From a checkpoint of a small mixture-of-experts model trained on Wikipedia: a softmax router, 882M tokens.
Below are experts of layer 4 (counted from 0) of a mixture-of-experts language model. Rows are named router (the router's row for the expert), down (a neuron's output weights, with its number) and show model dimensions 0-159. Each number is 128 + 24 x the weight over its row's rms, rounded and kept within 0 to 255. Numbers have three digits each.
Before each expert's rows: a language model's description of what the expert responds to. This comes from a sample of Wikipedia text that the model never trained on.

# expert 43
It responds to: Digits inside years and numbers, the "Species:" label in taxoboxes, and pieces like Car-ib-bean, e.g. 20-1-1, 19-2-3.
router:160126132123117107130142144101153134121138159115147132144110126143153051140144098132105100108115095125127154126140125129118118106124149074095088140149170154163076112115140117092160147129075115183103084134152110093152150132140114072118128152143133107153139081116138114111141124153102134124132098092116125063122124074116083136133090141142150112187128098146115160137116176122097106120133104132115118148120131089126094123097091133139145118123111107161130120107137141133116160119109141
down1:143119139153173111107117090149121116120185153153148115148128156144127055134166142127130147115122119086092122161119129089108128115157167146133160139136102145114143117145114141166143103128133148080107116146143128115152092090139153077145139138169110087147111115100163129109086112088141121128123132087160095149080114102129125153113131126101157123157143159145160125112132136130102096095143120123109159114116150164165141129134105116128128108137156160141121079085116095122156120109085167
down2:135124137153120124138131046121139138140120084142165093146109120117092088121103133105121135132182124143112126104159132162137139131132135076130086139110134146139147130099114106103164073159120089119115163103110154135175103162115106113141117112143075139144133077165106148135113136138129116134132099127165098124098142137113127121094097082117119156107120104179104131110159132142144132194111177096113124127143110152108122141110096106143133109116164091134105166106135130152120120097118113
down3:144151150138118110121111107138172107129089142133134120126183134126160142124144172155135166136082133138103153106123116176158100135126129092166107136123087131104129134124151091098135122094125097156142100175122142091177129142141168143098102114105112090128094141117155097121143079155121098154106073094117127109083128129127141157156160156117141109107169136129107118100116111140135129135140124171083079114167155110115122159174108137098125146155114142125118126178119156125148122131106142
down4:138125122159097120142162115164141106130076123109157145141149088120143117148153105074112130118115134136129114119081085144145134146134119143122109131149162105086129137161110107119128098160139079098160120142092128117092118104149147138153175115141148118101109092142114107146101116151125114180106137138116155105099161123118124141119164142110139123154134113148055101140113147142130153155147088100103114086126104153114152159118153121095182144115113113105189093130116129141093092129156166

# expert 0
It responds to: Line breaks after headings and infobox lines in species, genus and gene stubs, plus Latin name endings like -idae, -ensis, -osa.
router:110139111121164109096158134104145115136142119095094135124131150122111074120154121124133142129112120112110163090119101137174095119144098118115139139120114116108095101150080156103145099202139129155143123091099107101138109126119138148110152140171128108149095144096126101177135131101126136128097167108104104087126115135115088120173181089148169149097125118145138153167139169151140091153147144166161141142118153152106133098096139108130135097100130131111122134193139094120136118143127115
down8:127134140142165155140124137130099134140111114176114146172167129098111050164129108150162132138137116169140108135154111134126119128136060103137131132129134135097140182143146126128131109100110142102139113155128164096149116117161113105161097139097138155130131129107137154050135104167166079120106169153161120137130103170130152111109129104169129136114151113151151135116146174147144140135155130131125103129149116132137109149182102130142114133097138091097130115157108176114116156123157137
down9:121154145101138119142108124110163203115112134119147117154112123143147134123113129111115137125124119122186092126148080115118091135129125148132079106109155145153092139133114112133154120103110118133105122175154122092101183161148112163093103135106123122151166133145104145106139152116102125141106135098141132175107118075134104139100135144117112129108127116164178129135151100116110159181161116146095165113122143143088131133071141151096129141172172178130109123115131135109080107115108135
down10:108156156168126131104132113073155126145148082139103173155155165130145113115101127125178100116159133131127130128138126149140139143169174148146116153082115133121161136158140164147118181116166120115131136126118130147160154169134113173123129139113151121147154155157119130112093139111129119153118142100131165132110121113114087150153150183118170122133104079142114109065127119169100102135069129146091135140105126100148129105132138112127148144099117134114113113131165115156078124090107104
down11:110116147133107145095157142170132140142116138070119112138162127118119101107135153160092123128113139126101142095140090119151162141114104143109146126083130131117147124140165120142129105131153080154166121147107131141093125083114132119139136124164134143158125148100138179128141192143158129145150100161148107105104110134104148101162091120116088103161114136161114150146172118099167159105096098127125121071118147095135092142114169114125125151179139140122145117109125114152097118193105106

# expert 9
It responds to: Country names like India, England, United States, plus digits inside years (20-2-3) and pieces of Asian or Russian place names.
router:127119130120115115137108116151121132109179156125115124103135113159141056130173108151108128043134113143110152139101158134142113148100159102130138143112164124146161096124172150133184137086109097151143111174115110175129121153113128139097136107116094140173133162120108084111162142131120153091119131102114125113128137126071140155152120132129140100111136121131144122123125140157123140164117103137092124142100118124126152159101139159107166091147151123103079135099177102114142126097143099
down4:153153126114175136130116118101124111137087108108085120157147159128150104132110161134143149068111122127116096147125183156135166124096084142143100103152129134088155149164104177156120112097182137114140096106135155113141134146125157125133112104136164127153138133126141152093092118135140139146138123100171167138121115137148185177161103126125167125104133134164128171094151143165118145144105123131123115111117147046128138140110117157157118143140090122123131107118141108114137114103153147
down5:164119137127106119127085107125155140162096126113134110137130104129118117143144117063140080124137140136110092131136133074118110142131102100158131111145131125135106159122124139122119107140123104100164172132123161133138112130136098092114105128141133133087148108155139168126126112161112064111153159159120101131143149091132131165151075128107139104167121152112137107131053161113133113097156092126116118133139104142112092140167135156080076099142126116128167108125154115132171105161169095
down6:140116119128118155119130106150122150118089095087154128100142155126173097104115129103129147147164132149093112106093117113113163081140092110156154153170126153096154157128142122135137153079108132113132135113138113083091165122128144131150104108139135082101150150144140082126150128171142116127091110135137126115133091125096109151167161120105079125135191108105170132102084092130144098108142131165123135110083078140164124121148136150156114161118126134141128095115120094146130117144088119
down7:154128101124103076094110117163103124119113120085161125146093117147132116148142098142132106133103062130131127162143135140182124103126112159097124095143115192123107129131157136133082149154118108142113188134122157129149085105127112137115122117136146123133124165134146157109101101105127119116167117168107107184109115128117151131100100163121136087130076141130124113103113126145135163157128110108124116133104084115154124121120122124169127113142110145088141176108097079154116094134143176

# expert 49
It responds to: Pieces like "et" in diab-et-es, gen-et-ics, veg-et-ation, plus spaces and hyphens in measurements, chemical formulas and infobox lists.
router:091122108136154137118100154124126099153100129135119128098139109149111103109128173121105098108127080147162107140189113175148142099111133104126141105131158152116100165127133170133087108174131151140132145094106124125119160139134086136159119146141121168170089102136131169163115134089160147148123138146100133117107102124154103143119165130086090176114109133076108124135140173131080101160086130114131128124155163157150112122104107153149098097130110115139115118155122105134173126137098126
down3:146141117161126120062059095120125137107084115121159119098120130087149106124162161133127141093096129090094134115095141111109100126108102129110154153081168127113148111095102103147144116172121153175125115157163111110104143134124157129116086112123142120133089157103089143133113126098073096166089138134125114153115125124132150122096164082131135125091182112115150080125141146153066139095141135142112106142109118106158142120111123122103110133122119121113118156156130125112125122128142123
down4:135145120113148121130122103130119133138158104147124117141116139112116177120125113108130155145100072141155134129114142142157132095184103123127116100114113144148116138139149130115125135118112177097180164083098114147116149137050119136127149149134115093122140136110118113133084139104194094136174117142121111082121092142126135132133103116149129148100121144133120090123174176136142094139111143128081133131152148111114123083147178099103113127121141177088161132138105123145123079128098080
down5:133167115101134091130167173127168157092125116139130106147159149146064161126125131118136146139132124086123146072071137149126096096141136132152147087132104132079142105132153125096109138128125147127121101129082160143094151099143109126134117138111093106085124119104087072156156132173114162093133150121118142110134116121095145158086111114137106131168118124138149133172089164100116110162110127120102119141113138170105130096123142109113142113170117109112137152117133130113163098117121163
down6:150125186095158109088117137120126118083146141092146135108148110123150104132115140128132137084124130120130184129167108145105110083152083120115073123170084126125133117143133134160136128153089122125165149132140132124140129117107154095125134094078150113158151106139112144181082127094110122181100112140165134117091094153133133126136133143133111123128101104124123126103141120135163112138147124099125107188105103104116138084122156092132145117089108117104145112160090124117172126117122181

# expert 20
It responds to: Word-initial pieces and simple nouns in species and anatomy descriptions, such as sp(ots), st(omach), sub(family), plus digits in measurements.
router:125125112155139175128143172148145124131145144109126126143146116134124100156115132112122156074141117115133123119178127149162131112136104122152144106118158089133108114119135145120128114178135118123152143103087121143078164153127115123094152149134153133132124143138096134138115162087109113093126150160090110072142115139171119118091181133122118143078129134127167168117143158156116084178148169124135128157090123152119098109053123115113115091150162133109127127161111164123115113177140151
down0:131156133102110143156123156108131126118141092151126112112136114136154142174114176175135102105153117153124140195162145164134103135173084121127109169093138139175091125110133115155104121149143143107143125148127161112116144116157096131117147151108147130102077144139109160156105121105096154164101112138113130108119105165105126166112151138109122100109129115140103103184182144139148119138121141160106129130157150097122117162141125142080123093153108168113109082103131118093146145079133116
down1:137170162149114093179112118152136163136175124114106106138098102154145182131132117181121122133106169126182157108130107096137129126146138112131133142113107173135123154130133126148186119142167113084127140128092116097162143159118139139146129151095131147087139161170144147155113109168119128128127146107113104140140109115149143152141089129105121096156112112129175150133131129106136161142131174148086139115138136143120087116112112116185151178132112166132133109119196135137118110154117124
down2:127141110111121120106153138128102114112117083124150104094162111121120148125080103093118120092133114102190153136169134094119134161112124150130126117112096168144169087153130162105128137151114145166140088169104089113129118107121131129177060112142145100123123156166101122103142123149161143107133138122163118177103117143104116091133093090076090114170132142106143127103122104167147116085120138160137089158134139134136117114141154137116126094129103154116098141166100147116114135149118135
down3:121127109172132126146116102142080134131140110115151129156131090134150090104152148137134118147153147159106068126142148147143141092182114168115090167126081122113090125145118127093140137139113111097152130140148127180100104147144130081161138124155154146159157107112151144143188077113110129180120118173156150118109149129117134059138123126169122134107181140125153160112124139145137126123108130130091140106140161121137134120133156123155125131110124137122092123100178141141084152119140125

# expert 57
It responds to: Verbs and nouns of careers after he, was or also in biographies, such as released, won, died, album, debut, selected.
router:142118116116073115120136125128140159167107093153114140118114096169098167122135111133078154058119159142103114178110133132138138137107070143125123099164119120094087143096089128093163148101143144159121068124132128145120104131141120126114106142120149097113138131104129107130148088156120111098131116128138092162122132140164150114155100136114117094136162153145112168120130143073133153098158149124149159102093108089149128143144155132107130123093122136137121151099125076139111169137162123
down1:155100100134188144130145132116148113128174137098137091103160118126080163112137102110165112102106136154140120142123131124142162149095106123120113133104047132136097138114141071147134136109166130069145084172171117159165138081164120104122146165143137082110134164111156122144125127184117125127105122134153129153118147092132110157094104124095154106145138111145108127130121157122106120126096136135125147116174141147120138138094110161123157129152115099121114122118148117171131129103115102
down2:111125125149146171121104133138131127143122143124142141125113064138105106085145169164107107130101142127137120139110115108084138149150129104144131113163069132144103134110155116144101151078102149158116160099109130148119087144125109133185096129092120150079140155081118115130140134135109139151141153145117137200129118138097083145160101122130092103145109096116077156110118130103134145115119140105119152120116093122144138122124156100105098100127113147181127077092099107163125115153111101
down3:113142087080160120124149122118083111136090162116122176105132144109076128113122127175139112133101118111106181090192152115103156077182145148151106163121134166107148127142123122122095138191116163172111085132136136103169118154132139138125149143134112116103157113152128133181146116134143117152120120130121177119123104105146140158100178147128120081152107105149129119111134124120138117111115136107079109117118137113138131122152145146147152138141149170147124117145140133093091133136115112
down4:083160135128123166133108100144143116142148143046096119136120127125139133195106111110134192105119104138113102150139146144110142108125176133121138113119116154116109132113121087113129091120152113126149165191114169131116121179095135160101145133138144137106119115090098134135131167147146138114130127089109140115102163086146085124147141115120150124151091162161149122136140115104092180103124134101111156137092172113114100120096128148129130112156143146107129156136121162123125122081116152

# expert 45
It responds to: Wiki heading markers ==, ===, table pipes, line breaks, and units like ft, m, lb in height lines.
router:121136131150115085115158116128087135121135120099077124132112146108117132134172136167126130143126149147119124154157101162166131151126109127133115137166152157128126078128134179147148153146106113174147165136139148117092122145125152111112153125117118094074127161132133094156133107132118099146102080159137109113108164137102161158147148120114121109096118151116124153209134179156132107122185169095111154128138143117090103140130131109118136123141115155134153148138140104150107124131172063
down2:109112137123144143140139161098091130118134130104124126125112142077167081111155166119123112146095116088144160157119132126095134130126148107154126098135111194120146123122111135125141129164181132088107123138102123153131070117133132115151127160096095173108128145163091151140120129137125104091155158074160100130116103125116134096177117104112142120165139115115096125114077131129177119116126115074100158128113097150132122137107148141098093070101135116150113098167096136151140125135118121
down3:124157086138138149114088120131103112112160131120145099114150132120128141133110104145120106121121167140134149131127098128125090104115143150164145072136144156148104128134160184106145114146147108098118123123133147161131131153169114177139060140123163181128149137115152155096129145152128131173106125106145110144106126137141096188087133139135122111115155147125147106164140089131149110168126138124115122143144149143149126156116068138091131146096066140080154159153147149088151142123116092
down4:125114137155103102124149131144100158140139146148134126163134156136152125172140143113157154145123085122143133149115111141117162076112122129116125100125192144133151129140151136139109109134127107150082161132135163064124169144118139122108133142176103160118174147092130132121137127135099122124067171147132177138155134135116130141101131128133133139057146171140081164098161092104102152128121149125171137150121137148097116120125109164101171154147129105087120130094113150091122139118149152
down5:142093149126131121141137106057081159094104146120157091132109168107129152069117145116119137151170134128117123112120134139116190148089111115101145092157140126179120066113142133134108135110114104143130106135140167120119146143105145134145148135118117127119121098112068140136107102137169118149139099127097136124121158107098147084128072123153120120140145108139148135094128100125134147124128144082126092123134136159148162118134143115159154149125091165125127054112111149122111098141165124

# expert 1
It responds to: Colons, semicolons and pipe separators after field labels or between table cells and list items, e.g. "Genus:", "DailyMed:", "| Labour |".
router:117114135141154132135154094120131158147118125136108105119103101132126159124141145127133072165160095137112132090110125155152149110156076141141150139168148142116142106147193159189124099126138137163172142120132158112098093107100150083158140140112140087153119154105111110142105099103094123134111104141152134108092168141111161117086160126099150149111104144090141133125113100089128118108128125125117111097134132103147087128112094140099126117124122176090126132158170110132126144150184093
down1:098107116081123129124114142119126169112104130124086174131136145083131080216097117149155145154083141114130104122131126131103134154171124090162115096106128103129088100096131115040169134141115133074134187134128107088141105115130077140118136101135145121108150155111142118141113125123124142114134144129122130165140153149135113127130168127129123104145117104125108150107136153145105154144100113167156130132159123120162120114131107121125133124128160097145163150086128132143174127136132123
down2:139090106137174083163117107154100138132116142160111106138096114135109086182150130163173143117137122144109147081175104137136126134099119134115100123117099108138096132179145121107148168107154080162164123132128121104110112123189149130122091149116120136131134088148127088124099122162125110111148145132123155187151131158120108127128125131130125159129154154133127109154143087150104111088135099077128143123152110092159152108119146150092121173159126097099118130147128129121112079111137147
down3:141133096074142116144110183170128112100112182131117157131153140100175100130135095136137136094157133122153113113106084129133145168134097161147087159110135102125115098166118081095130143128152150148148096130082093124118140136116095113149142155117112111097150147167122113099124146150127114131104143162123152119121138134160134109116117147118077155087160123126103152090100115152111100111139101172129072099126112109106119071145154116144137131121156148114145152144096130133143130147134176
down4:080104133107119181169142131081116128129148123085112141133120109139105114155173150166104137126102107157161113143153142139122140131107104118122102121120115144080112129135133115160145153096137153137104166151132112095129130140107124147114148101126144122109139108099123124165088154135156127157163129099089173093172146084147142138073127108128142122168122133148113142169146118115118084138137101164146175112128077154172144112139138167080110101143136098165113124112128130153108124080126155

# expert 38
It responds to: Pipe separators and inner letter pieces of foreign personal and place names in sports rosters and tables, e.g. J-av-id, Sér-g-io.
router:117093123103129125174160115141126118085137144114133127143182153113131084126121116141139122107096134163165114151184079105158147149129185101116115153135136144104091089127124146158108135104097099126093123138122126091150118168168145115152122103117120133123183132153183121153151155126157142135130148084157116146083118161131123144098126150107103151085138123152116078146125150153128131140155102145123130128150154104078153155121164137166139128134166100138120134098132119128136134074118110
down5:113150146122092153112117177150109120129130134134106143122147099131111163116140129126128081118127152139130145136157185110178153137146147123112143152139101094082096135142125151081121147121113127154111157092174093108103161150155117083149169108117099132110125164147148129079145149075130143127110150093141119149164122141082142110121143179120162160139135110146134150122156126135161106128145137110136098125103154150105140144128151136130071133170115142139169091085137124103134097107076128
down6:141133122131153157114135134072122112105152109126082140104161090138130106146143148145108142148152134132119116109127095153096111166103190095098121124158118157124120103071124103147113111105135124120146138117118155075100133144117179151099157139128097119158115152136116122123133139127143124119111143127114165127088095115140161140126123123149070134149164130082166096084157182149110128190127133084137134129145125140131130099109124156102135118164127136118117136077132138150126107202104126
down7:112154106110101104145078162105123104133140129122142163164096173133128122085129140111122139151111160146117157134128135110118066139156132127123162141097105081094136112138119129178131137110095114160127108122128171086156137083124118118141120107129140157122184158127158086149138084149125100129089119150134122114144113097133148124139133152114115113147137151152124147103134135173150129157112134110127142064079152179141116122138142113131088120115169108106109162144123114179116163088161134
down8:122101137118171122119129077089156146129131168112176162119074100131164161128130119125086130132122149146119098151133130125123145144082160103118146099145141112140120099136138137121135118133137157144111145114133160109090188114126101107110103144138125135135162118148111117129122124171123104154126119145145122148110101142165078123135110107110132090134084153098123147166149134099118143141152103125189137117129131163177127199108142105136119106165101113191125162089103150162109132124141147

# expert 44
It responds to: Articles and possessives (the, a, his, its, their) and first words after list dashes or table pipes, e.g. Olympic, Australian.
router:126148147106133112159114131130137126118158107108102144094115136078117121118107142147135118129098161207119125182138112142098092114106106101138112096165114132137122158113149128112176091148081074116090109121138161107125175118120088091106147118107175122075176141120101139127123160140151129124118108163138116133161154130122122146101092125137104075112106133104158174147111125124169145129137127074141130129169168116147144133126124132104150119115117150107146140166147143152137104128145152
down0:114097151119100151140129129137162137127180110078095136104110122118111112064116127124156148135128094131109093150098124140174140170168155140111124136173109104126146088110191098097078125139128152103152160132116124085142136107110123175137130144140146097143121162118097126104122167122122131149121173109140116150134154108114118207155157111099172128127133120089125119111155093126103147080113151117135122130136101121114138133135145128133137095121177157149133135132080122144121140108134151
down1:146163120122119098127130151129154173134145130152157104167144115160172199114158120143098147132093135109123115142145121134139147140139149125181094132082105109115162112145141127168111110153128109149143129115125120092151115153110116144144100120178133151124093132138136110132124148143136129085152156107117092140150155088133088102147124171129180145096123121158083128108105106178127142099131128152120086113144098129099129123142147150123129133093088100124135112156174106140131093083081168
down2:107184122141117136144128107108059108179108177112120149122124138118096115162134113104097129124119115133161158155089126096112109123162135105147100127139133142158153168068130097138107112130141152112133148135120127153161108170072117104136156107138142118131113157108123144139088176138120131141109166128137188110115130135139141135100098085114097141153129115173134165099118102143119160149107130123149158120110180121098120125111081101166122165124133108076141139106143127124132096105132122
down3:078145095144125139139123146102122147098153117112175112100130104159141099077136122147124141136144118076133107144125104124080146152117086115118121099100153133147108149156146136150148093156106102108094109132167191161170123121126131106123131127171070126128147119134154143091156074162126137170117126149097128115112103143112131118112143120131141122131138131118101122094141139096157152160109082069114125125140117098174103073136138146137115131076105144136118139098131113144121171117146130

# expert 10
It responds to: Middle or final pieces inside proper names, such as ay in Tesfaye, urt in Frankfurt, burg, dale, and the apostrophe in St. Bride's.
router:117106123151165120125101158095113097167126069111126139110138107121114099132148096155130113065159143111111149144120107167161100166140123137115139145107128175102126102140128092151090141073166084094119100110145110143173112103123117132112129130138108097131160118116157137130155156152143126150114109161157122152113149125131159144175135126143172153118122104144072115112101123160111177154075118137079103177108137135163100140125162114111119154120121122136116127153090124130130120118127149
down0:121144124115138139143074105085104163125090156098097132115145145118124144120123168146162152177116123140121150121115091159128147088108134158099139097140140147168145153120099135143104072162102118131116094163118130131154155128126149147142128169132106130127147180111130135168110101135115118090130122113140107141170101159174117139117098086185126128099108111146130118129134155126116157137129150095151057087175121136087118127146135122165148125176128141147143120153111155150104143143097136
down1:139111091092120119107151157166124147127129137107143120105126178103154150151132095140150170144170085126139134141146172144097136120133142136132149112146136120122113118148118115154099105125119152138116081131154110138177172124109116124121085150107102157140116118160108155144138117154165115129145091100122105080128132141139139129128141119106146101151137154144130134167110149139110160161131124082135123140118165180171127118160047140079134138137152125122196112189125105122121100164136133
down2:083152080124129138133116097093173139130101167139142138075183132125122162095137112125109161144108127159132129147096148088133135133123123164110147128145154120099133119098068134111116167128139127117114115109121119123096128124120107138159152127113153118121119114156092108156159138106160160179141101167076131143129142177119133150155110138183150178137140104091111117152151101122109100120152122143148131151121074126120108124131179149143141109099144127128125173130127172132090100161113150
down3:146124141149138151139132120140110109108147109116111146156136138122163134107107117128147142103168158164132131119108140123121133160130175150123165116126047095185066123118105117102109155129136104154087112111174148154141151190134122122100097113143140171104132116135109089104153109152095122125162125096162155096155110137149155126132095142082113146153130123135159132110147091144131127147124111121142138161170134135115129106096098146158140108128093139135137125169189152138145178114139108

# expert 58
It responds to: Pipe separators in election result and demographic tables, plus which or that in census prose, e.g. Swing |, Turnout |.
router:146100137083141114140152133096155141142171168102111114119140168077127144115173167080133111175121170086111127131127148159103106121104125140094134135135125117141107119120146150155118123140135129138162129175146125126138166130095143093141128127114088176116078174161145133121115162152087110155132134137091129132152127137089135119141147102125139130141119150159163133128124162158123183116129150147147123114152064139122096142129156147166080140136156133113114170131100122113097152153142096
down0:139126150163122120087167143135163063107110153106153102118108065124138154133120094144125150171124149126125119167118116154099086133142147144133135178149130122132154082170083113139129107146164148153129106099168164142139150158130132114153134126134114098194113141120130152155131121136128122140138136148143117152112141152146123212199149144113146091138109112109173124141131163117161144105156122154125109143122146122121126118125117104140122147118103134123121126102161081145110101149144111
down1:139150157163164121170129118093137150108133109134123121147146128126103147147131148092161160168138138102111125133149131154104102134104149140072159144079164167104113149154129082117169127148147115136129106142165129134077139119134099127137083139156128165151096124143166136184097150122115149101136184145139153120139112160148125112104150104165107126154134143111128117202097139117142154122145142086120103158152115115119093132140124120117117174112097148118107076143111143105114143114121088
down2:150090105113125166193172143075077148102115134126094136143125135098140091134134164130109141090132176125136101135126129117159143125109125154123154128136127095136161155110131095103135069166144126125133115171143158113145133156111171130092111136154115199148146149186125107116149101134120122103130094139115137116126115120135131086159114131126178151097144132131077154142127149142171118129130128097136142154141106136119113119120155199114134115123159094108136137121149147137116161124105120
down3:147075162123116060145152151124144152101121156151124155114151159136109116129138103111119103112144131099134131076122130137172144103151142177120117139099137114147123126159072124124104101111149119144096088129143115140162181116162122100084107136148129119132081196143138112114110163114112159128128130126176140105124124142130153086174099142129137120165098154085155127105126128108136128113112108157132143082140150129108091152104160129138107108148129096095120130167154148158105142116111148

# expert 61
It responds to: Counting and measure words like two, all, both, length, population, million, and % or ± headers in election tables.
router:109075109122088125110169090129111171128140151152134126094124115135125101111140119141134171136157141110132113128097111116099126114119081147111159130142172108125163149125137153060154108111080113142124144129149138178071107156075124111120157139137188146145109179146103132149097123139147132108126104127176120114173148154152151112107105121158142160124137104109134133110155113144103120116112140104138098172133087094121130162121111161079125140122117147148138136130141099145102152162153115
down3:147139156138136139124127113104111146144115140160135180147125095109119119154135150108182120126116124102088040088126132123092168109103139103122121137143127095124153137111142162119146124138082114122096121130160104112154111129113138118139086166141130172150117118166133115153125165121126167105104144127135118090110151168124106129106096104120148183107140137156136119093144155120119126152125138128126138184110171123164105092090156137129119154142152179101169135099157115087158157135146137
down4:120128160158106144135098137133128089136128138092132147137123110093115105138120072106164147079127123144107184133134141165152136115127128129137112158129098103148125122098137133145112137123185130079172157138132137110182076148121160134142109111140125115114161116094131171123123152135124175134157143075106107120115107159118123104142091101085140137182134137144147119099126103098134121150131143148123174114114168132149090101151091145150146118151123166097135182131169105085128124120147137
down5:176147127113096099114136127151130119140133096130099113141142091115105091097115172145136099126100145131112163098160135118158150133128110109156154099146103178111174116113181149125106135156127118172106124094152108148093123127094124113153126150091142090123094103121153124092120108119137114134118142139143122134148101124097108149115080114083124081154132096116125169118100177099116123139139137100105131148114104096137148091176173122133143105186110136103115084131102099149160112109105124
down6:143120094114100100137167134173140157102165118138136144144056134107142099099118144090109160149145155133126142130114163127125105145154140141106090121166124105141157119145115122181122138167109086129136132109099128105114149125124154090118163105127144145125126118141071118104119093129099098158157108153133156125123172137162135112151155148135126100112123166129128159131139146132148109089141110145177129187107091140138125114135131119119129147141126153123149173125122132160182178114096066

# expert 62
It responds to: Opening quote marks and pipes before titles of songs, films and roles in filmographies and discographies, e.g. titled "Rock, | Animaniacs.
router:105124097087113184105103098153166098149123086116128157122127114131110110131148122159098103157137168119116137143115155138104143125125094100172102101117128092106155196151148149145130111093115133177123112147095176165103144107144129155136137137103177104124118169103097134092137155125124109152141094086102163156149142120126076126144098127121083134109128135083127149078117131146126121129127132140124146085106111132151157151158147140128115132125087171098118130139163117151122154126149138
down1:128137142156138090122092139124133160176092113113146151134096115135122145181124163152130094143162161159117160107126159138135087116147120144126132151129134144124162101108103136135149137158103154129167117141159123125177106149135133085100129082121079098120101129115132166159103119095167129144111118107115123114115120123134121139126112114133110117113152140102150136112119095117143110167174152147157134126098131124151081086101167147143173143126126136151166160080121100144180142102199147
down2:104142106110137164090125124087143132133147120110097149120127136119120075162157138109105147139130151156116101147108141123108104089075114139134147124136198120139177155109133115062152108126143095084143065130144086149122142139119153154102107127093132146112115136135146111121157155110171191112143122099129143096182123114108106134107107134126137156123149133111130118091145147183090078123139166156127147135122145126132138105111148118133112130164135119140137094120142145107161124111110171
down3:149104130120134141113125172141103161114148111121153113138154105141094126184116140103108078109122111072126095142145141144150137157107124146098125141119132140144092181180111136132139088151092154116121143127117124115144149170125167116106088085149138132119093125124140109156113138123118135133105131120141107105127168136187122159070127152151093124114138127128110152148165128168143143172163176155141114155129130148113163127061114145152135107152109123135165106128121117128145162074097126
down4:155146176108156152124139109156191133156169141129125128163120053140120089153132127127132132163093130147141128140147134122112112080136115101148139121166160108106092170130145122131123141091111123175153131108117124109126134127080077164114114141118158138188083099118155134117146113136153155141124169117095125109132104087125098126152123059135123124133131159151147130090125103148130133089096125177128139136157094140148103132140117137145128142127136151079118104126158139091114105122118120

# expert 21
It responds to: En dashes in year ranges like 2011–2012 and 2003–04, plus infobox or table labels such as information, Film, Report, Register.
router:108165090151095102136139137098145117143106131111107141108141104124133097136172113103118138094120110152132132132112107142130175142104086136169122129144202116112146149090145148069145154140092143115167173123168155137108121174125106123129087147163124116101110178120096160129141143145088178164135122123164092163096155142102135142130116096112124095130166151128129150151167147110150147159104124084132107175110129133124109130141136144093148109109119146130134130089130123122107151155143127
down3:094109142141139107127127101179117155132153146116153128121126127112167107143128115144085101125132090120138132151122120120116108123134082178136148090098136130149145142131111099154109183103142136105072101116093159125149086115108134183092087097110125161138094139158104099093140094137169170184126127108153142122141119123131144151096145118101113148094119053124155129118124125163113138152116127075147123130141135146119157114125130121155173107109110144118155122183135127110131137094121111
down4:132127164144126108109104128122115123105126105132133100048130146176090144162153140159143140137153075134146118164135098129121140128130105124115123143141132137118109149152091141132110179155098096133114157113168170131151125110152134102122065128166116131137110125134173154100109076151189120121088139167094127109113115139140133131138138158144100135108113117119123122127115145123099101157144163082085084148084156158135133072128130159127147118096128147132125120127086123157141135107144154
down5:106114155098159110151102132121138120130115131101109118165189113141136164113144119087102138123115118090133096110174111111132139121123120133135094104116122135087109151083108115103131111089117145096181103118092140169117130129145203127129123146138109148173123144146104124133160122135147124129159154097164124170158113132168127132086165144139131124126181122131139131114132066115147121172108160120155094149107127108146142083166136095151102140116131160110113125146136082133123091146119161
down6:149170141113128130104124113129170137101096104145171088151103177115151132099154105124136115100090132132091121075123099124119148110173112118156100091171077129116107118117177128155144102093142166156160164125136123126142113119147173101148091164100097126106115122133067128124151104138151101124105122125100105122134132107099104135128136141144081144108144105099154113079122104131106117138114141097125104125114135106114162095125135163144129117117192144135132153125139112080150135120165135

# expert 54
It responds to: Pipes, equals signs, slashes and dashes in wiki tables and headings, plus sports table abbreviations such as GK, MF, UEFA, Pld.
router:143163188146085133164131124135106103111134096097096178084108127111141152133131159092130102181128123104105105199132096140132129151141156150124128090153150132147123104110160153148175113100080091144138135142165133125152133089161113093097087135143127141102135100093092143148115140134139138143163098113166117149123091135138158137153149144091141106101126112109123141115139172132161176130119116106150120140124143153134127175133135128094093141116128143130130111113157081139140127147132109
down2:141098133098133122119079104133146105089153094151132133160115118151100127121131141141160123098114144083136119119145144102120119156157125131089129108083135110158128100104133142119105096178114154151136156089110135082118131189105102178067117144114137105144138117123087153112148122148115114129114143153116124149127105104152063149140121169119116108126094164134139106118134129109119088123099132139130107116108158111098132086104079094126133118127123190133103124109118114193146087130123111
down3:151119128131135101129096112129126119132130117145136104107127137129151104109138143130144084135159105138117114152105152093120125145115135089160166144153105171132101129137151115167112137097100117118099074205174129119147116120146155083149117136135152159131135159101156111134099107127134113166104103127170141199125121156129127127108088130102128119125123081127104116158092126110116109149136144088117142130155103162118153200087116115101128127143168132131141081114125093115098125104073140
down4:143126161139140103106134111118123128186099138152082108133162109149123117079139081105147104129111172129078137132154126088132147127148156126149149132113120177100120125119122115160087128104140159114121126108156114112180138103192125141159144159135112104133093165078145126104151140133147169116177102115146117128094142135131115125112119142129113102145095134099143146078174116166120130159131093148142102141111106099121131110077111132132097162178121128106108132133159167112104144152131131
down5:117086166136135146110164114086110135108147104089159143092164089164132169152135105118128179091143148132130136123128137144117115108116117137120089127104125105153134117147121128140131107140110151137100178088123170083157167172114110167108122136174122125173138119153114131113181163160149140132119100121125181124084095140148150105105141133091125120069124156127156129115146115141166100154159153124158098130120137126144136106088108142147129098140157122153118120135092138112132119096145167